config = dict(
    experts_per_token=4,
    balance_loss=0.000265,
    rope_fraction=0.5,
    lr_mult_qkv=0.4,
)
Below are experts of layer 4 (counted from 0) of a mixture-of-experts language model. Rows are named router (the router's row for the expert), up (a neuron's input weights, with its number) and show model dimensions 0-63. Each number is 500 + 40 x the weight over its row's rms, rounded and kept within 0 to 999. Numbers have three digits each.
After each expert's rows: "comes after" lists some tokens at least twice as common just before its tokens as in all text. This comes from a sample of Wikipedia text that the model never trained on. Tokens count by the router's weight.

# expert 72
router:467440509520505500561549397545464462509524545511524478504466434437490490491479566467450499451498497508482550446516587511555510499523539445551534586515526468499402463492421430399493491557446516
up0:564502548456478560571500424519467453582540446453466476551523485518468432444559443525472460531519494452428472510494553463527454455558516476484492553463523529433529531520528472500414495438477565
up1:478456518553463501476514504435533504474513489490568469519495422468525513528536521478534546438529468464521491436470494438445483452504495554599473490365591509491528512539479457548537567516538473
up2:476529560427547568486496480507500470479512497410536509462492544530482533534453530502538495561514533503477496573516572479545509389483458467552465492525542478499521444466456465441557545508544460
up3:551476445480509534474570509454454550456464470502506477584534545511490453475571506553456499541558487528545508471504479467548516497542480452492524515500519473519529552457466509520516473538536513
up4:537472546456471551553492537515440442427501529449512529548473425499512504475489512469526417501518526504552529559436532560555508515526489498505469538497521535545499495477474463437521489508492428
up5:543481516544512514416451403551570458514499511493501434423608522462441468501495452608538415546450499466456559457432485433484600500521511492422450489537484542473435419479455495507505484497416439
up6:484369507535526489511556529468539540457503492430494494480433464439567498556500510541546535542537513470530574520530528489542498482458531512513467613428524424453522449510501470489512473490447514
up7:539530520562463561460552456493520535527558500432562539482490512518544498436507528519553542490480432463442491541523484478488480475451508523467493550431468505467546485492503435542566437459482514
up8:593561491516526536555474533539518487464317506431496516508518524566501487458545441535492564550439514499512486477437503570519480529530474489519475516601518499490503491452493452481496476469554469
up9:487439463513490480515477419473493497465605479527533506586457449499547485413489590476487480477523502505525473399449514496468511468483458499586536508480538496499557422482488468502479511494510486
comes after: " \"", " The", ":", "-", " of", "'s"

# expert 12
router:506463485376510482518498453544507475470512547582572483491490501490524583489568485532426473511502489497567502515468440495521523388478515445471497474443488488549490464532500489512471491514554484
up0:508473529520579453529477464482547485502541461517553498576552657451502512458523468530532452501483485516537500427530516529467495516426447586538539505533464551531541577572554450499512497475508549
up1:507511491490515541543509501521493548489492567472516504450475500494490596519535514451480488510530517473552453524479428514512520495431524516484558502539543487538454463433474432429473492582530442
up2:474469496467526501439565499485506531578437550526522471485471545573514515499441475487529544491516466491579492518434454561503554541555484485436497418590503501519435558441571474579460536522564453
up3:521440473484527517550458508525535520503568533504523553499555524529513576522508443513501533565508546535565510487485540528483497499443414497453544509458574512470541489534497525513488482470528506
up4:401563541529534506490475504486532502476517515429397536484480528398523484537536506470504529535445513517473465485453468506510467520484491522538539448433470492520513437464567471482497498562475515
up5:434431471469518509561468595469483451475472483528437489505506536551458495455530513491460497488497516536490476441505548496534519492447488499461458561488541501511518482512515445477506541553562447
up6:501427512506527500458470579540549528527514508518510521385491477469586496488478462494522521525510510489460505477464504455534508483523513487500555484508478514442460474469584527505422477477468550
up7:476400552479525442521434511474501531567490535444533560530538454536536492493493455513547523482444508496561570419450533487562441399456496521484471536517488506499535473484482422455462509533445460
up8:484489461487480462484433480531501464570465438473470461621542533456500486507502553531451497496511501473436536445549452463568411390453399471471510497436528504536548488542471476488557547494481549
up9:584476436457463579459532501496536382574572407566451457505521504518549530507453492441511482460535450515605473433567450542591536477474526464535451503477466488501529492511516549460466576503526430
comes after: "0", "1", "2", "4", "5", "3"

# expert 58
router:483482442494460437475515526483439437514464529556558460523464543447573560464481484481418525397457485565478535521473548454523460453486521463502531498505487479430478466502492536473492509516553537
up1:539463454431447520445442532595461493506503506484484529528470560511565494515490466473508518437577496416498475458522552461458498448523435527466540424510459461471482545471467514506481558603449445
up2:454588457496517573558492541493493487483462485515483457543469558535505499520499528367474511470519467537467501538543495512427498488456552481472474487475505491511559455566514484497511470503502573
up3:445463512464542495474513563484492472512533517506526497498470508422497523485538428481458554571426490439527463569476549539486489487504513513498529500529452542531477446499536469439535448442428530
up4:523508549454520450472538497515533503508466485487540500540520503418437534496490484564562520438445465494450553537470474471543514429536528453441497523436560570476521558474506487449510566504543531
up5:544542539511555524483534543463564518414466524512460513497571521470494509530528506470495510545553504514473449526513549456514460502507420482462505531460477563493536528551546565507519495530531472
up6:428452536463460466430555479517497520603444512455482516481525421502555469516492445542517450488482455531528447450439506467461509528469537545542558449522499531466497486469456501529468490585548552
up7:594582494468558511528499448473563500446483528573574499530504473521459526418506549544502480482444538500515478456566470524551500494483491509507515480534519432492432496456506476416479554495503462
up8:510513439470480416486490519476436521461512523467471433474488516499523525541477509485464462507486527516424495549497558513560470491447529401507432594435510390493465466509501497590487474462483479
up9:519515497588535473551501552502521411443571596477597453528501515544416495443451555544456462521427474497531513428526472467499457519446552407479509446543438547474444588570559549498415485471476485
up10:504491575505520495487556484468438546493480561506528526479467528489514490418468485513494477515459475535524532509519492482459534509495492502508439522434491528492531487497480573528392542515559550
comes after: " the", " his", " a", "'s", " The", " as"

# expert 39
router:499505508453486525524579524448499421526525548512562511515558548508511486454532544525479533497458492506502508479430512459550444433568539477505446493431601472497483528471545481486409573524506506
up1:492484500445471556498431532501526551455480593493518524558563501427549410513509460469488515488516430552480463496482592431558541528452561490512492519428489504470428571477516523449500493510531528
up2:510520457490460495475460538530462486591464582519525530466463543419528457507430480508469471510534521536514559470463455523453531542619476583504536512480459544485519478476573500432477448438531582
up3:487481470498493515445469515492544478385502490583496510479457487476558488420426471483526464521519519579478509461489515431474529517502523457496458457463536530502498452522490461508530514555505488
up4:472500554518544462501461533533522473488503558462441485483552473513519472539486574464577437453493444505484497530462569529475517470549544515505510487493518522525567504466437543550456476436505502
up5:486529378480574565513533536502517481520536437575488539496503539539579411496475484490470467496522481352482576497525492550510488413531512488530418471524569538466537570399545553533536510441478536
up6:463446515477468424506559469458575491513498475522512499485537549464487428485398409457478531535553548534473532462440517565510543513546506531495515530447537524470494450516445489524437486480535456
up7:467471419490520448480484543513494458552523544530477508505492460522548480493513462469510543534438476468540541515448488461506568494548551535448437503431499460485451490423536514504448503471444507
up8:438510494489510467401521531497514518488438454486491538470539537554514505515518566458446487576554476567510493516461525502502478539483517506443530588545479460466533547486490515525495544522483568
up9:446568476552452444492489436542451473471542541514557487471533453478531449453450497488536457541580532556567496511420517475489533554506450439522512473453510561471515527505471531446466492477475473
up10:491492597524481506533460431534490573456519518449544497473492501490543511537530453505511486457499464462510498445438384489473431468546491542476522528473470505458540542414471492484476498524519451
comes after: ".", ".\n\n", ",", "==\n", " He", "R"

# expert 70
router:535464483519531521578537544480541385435435552486471500451525447584472553410524554535471528496541436516508584441490543508510457440536473455517512542446538465507465515548480548428420550521494529
up0:518561438481509513535572561501536491516477442457545526520469412506446518450462485494498537486507515523540542484475450437505443460564478566503482434463489508565523548495484505453496531534437531
up1:495486460538506545481449437498479492542518455475476554467484525532502451463457540441475473490522580451471508535480499505493589444435478519509519458446483499507546528460432475505555503489477545
up2:477490490525496571530530554451508497504473496538489453483448507522454511446404470576476473526483547449477535514506450508560505571524487528506488447551499505536497499539447507481477418542521535
up3:481519520468540515432467564453547477452521557458429528542554442520458566563535468466536457528485533495478521522492476539515469523507596446435486547496503490471438494491572510484504564462494549
up4:506473561472545500414527526557533496523485570465486513492534495524531559488449489498492461454472447489497550523522509433537490581491445495450493467537465548435488515540425512399520537507559498
up5:537498494472515546564538487496541476485483493550473514514531570494470540444528577564483506552493485441465522553494555578412492547528547474513510589505519509515430486562514525547439464498543589
up6:439508484508570524471473480505427456438522559466480485506476447521479546529439516534491485458510467498567469441531479537512428431498496596546505527485483501479563477539509547505461521532518455
up7:544554436451504490528532526428513502479468469462489532505495455479513429511465483397503534509490496490529413447470446514517444502517474408400470479479541595508600530454557511414505490500528518
up8:500450513440514488526596516434541441511513491551524536508432463529554407468469595437456536413494480561514479470509531474512476522508508521478458538456397484447499466465555516448471465644473492
up9:464468525448499528537526543483533518531502492400477459497460516517514529539554574449450526489497539518487443526487479486464483449510533479523516532505567452538502545491501463542482474574558489
comes after: " to", " and", " for", " not", " can", " would"

# expert 23
router:500516474523447505494512508532443373521466499529512574537529527507530516480531554491402474481454460553493528489526534491490494474523495453496484496540509425502515526486489441436416509507516526
up0:518484496554467471506461480451472468556484441507513565551484484431459439465495546488527528472456552580485527508502489542456481501470489487477500515479474524444563517512528467547486489490556524
up1:499575500534533499447526596499553516497482523612482432480485443487548398519474558504587549478420474546531521508472401476469497496520532535422497490481425446443523508562499476506544513518442414
up2:573511521526451446500500425492591523528544546506513541552480496502569456553544526470539508457479502502380433479474432467522470480489529493482455566527479495534576512490560465514438468509507530
up3:484425462538506508520543497544464447501482552407513502557495495512496509534506540482492496484537555493466507546554487464540539520438509484487489462403491471492486562485542584496490496421451566
up4:491518470557541512607496470471527480490479491530463470560471466506546404470487564523533521442466514488494488483534533536442584493410464531488476540527484502453549508477560503447542572478450475
up5:486451482509554566487508500502483462516492517531475596507521519491522512523490489525493586462509441560425489558593527490609559494399509583396510454536468453496517525439551528481445509543473592
up6:477504478483481531515531495498520507503429428489448575462526509499475552400529518408519560488539441531529539493550424497522482519465516522496511497466532476488502485530461453478555522538552458
up7:536513464503536454452520507491490580561450494495539528502479441478501441471492454524474432496488614497466523515489535509478539519601515532490475499502458521495460501509486553559481541541443529
up8:470505460427532510429452488479525437514499506524475552507472476498528479496540495462495488556518414551431450497495500503471495484503484508489520529492525463469543470472499476450430533512522464
up9:482519446536470516494520490518532429518432541502517515532460482548488446509506506463505502523468481466470526535588497489469538576504489502511469565545576481446402530503536507456556520581459476
comes after: " the", " a", " his", "'s", " The", " its"

# expert 4
router:547480541485548527552491484532542435490436553538549566436471501508559518400500521533506518467455478511534467559474449511515546440525501486536498509460533488501420470506482394525437574518485478
up0:511518490516461452472513457457483467521538545527485437535427484505442461480427506506516415571559545592578458508550495513454500477422532493505469513498421499531444512477518445551457485452514491
up1:494568542519500551525474501499505434475522558474487465560478556538483520451437586536481539430492482416468453467496542515573487510513509469581515440554515484547561505496523520514447554577516482
up2:396516482453437554461492412477478512544495491528539520512563515498496527523467577452499470523477491479503493514486457476516530470504496484511505474475527485460515483507461506510477536439435571
up3:511499487480575536422428485557471542454509484432493425441456585490486503485516535533491503503543525458525415459468463526521566499570580422397522465507524478501486423480524496461517576510547486
up4:555472555447428580544428496492523494462475549550541499518449507439575424489424556578499441474492448540546560545412496471467452523453496508525540497529514497492516515475451487558446586526528498
up5:465474548499537563517521443559428497528425558500605526449484541490504483488501529455537535445513487492542452464469497492547520564573588473542463405567531497493481445400447525481426508450519459
up6:452428496510473504487420420533494536491500436486478430495543504447435599465483486539483465494487521522529503488513407497593483510541486466474535487467520520556512518558492463497480499577515512
up7:465496514475520514582483496462507467478548540557472484515537458519519448567515508478493492553423507408492485550479466542461530493452510557535483488469516493475496486536498576553524525493517441
up8:418413494510441457526580561431458500428438522402482527513536534551506481556503473500468471499516541522503505449526537552504473425510463497501437446473428496433433512492499492521494502494459457
up9:479500537440483545488499521501526536551541551451474609465463518450537530555467503456551532442556441423459476510504531487534566511458515558479484497512502538573446538500498565469429457498487566
comes after: "1", "2", "0", "9", "8", "7"

# expert 27
router:475483500495473423510489474539421388440512585583530526516489529565512532460530529580415481440502481492584485501513507450535465510491497459493510517526485402498515435513507489505467507506499551
up0:491445520495471516513458533491494492443507504453512498530482426475505465486524500567513493504497487563497501485516552505523487551405487434502467455525472508497453440483509485476500475541502560
up1:465549532466568552485509515476551478492566537501526492467513484513526507462522560526472445472493450558539453449444525529525501481444510451493500507496530478427459535545479554584495491464540509
up2:508392483486488496561439505585455500528512492498535479500502490568516492469496562523584552440499449506532494514490468489440572504484538406509502474524467484461507540499493478521476513482478505
up3:558453488428506490459511492452476498490518478554546515437466456542563447456545447561479524478597518449411477477407454533509490398470465455553556536456512490515423506480514535481456459455447526
up4:491539539460498436505522509532455453475366427556532504475522545477555477496470550617491518483491480562509464502536523501475531523550562473559526515469479569516435504484563502579473458440466583
up5:501591555472503483514492525504478530497534458531449519481456504500491442464515515543487498538518538474531497514476487485566482564484466508455426446438486461458483508620537541578548527471481551
up6:499526566497552501500500540534432503516490492483521555448508481536463504524509595435436528513440458536514488506454492570444586509425497451500504487569504477520541512482451436470451452538512519
up7:494500476541530399484457453493517496546570550471467509552506586450457508473577470527496502492532459537533403542465499477484555480500547552460463510436486485513503509522496541512451478514473452
up8:509509483438437536529511480455475530456516517460560554532481516478479491477482507525547530526552485483519527484457569506483477474490461550411513529564533501514510457429503496472438539524490478
up9:537551514541488397534499544451484546536546484434473498487536547430462515521463486448487473452479489557448444497489516475471504480543415460474467510512495462463513524536577567517509539434492515
comes after: " the", " The", "'s", "The", " this", " his"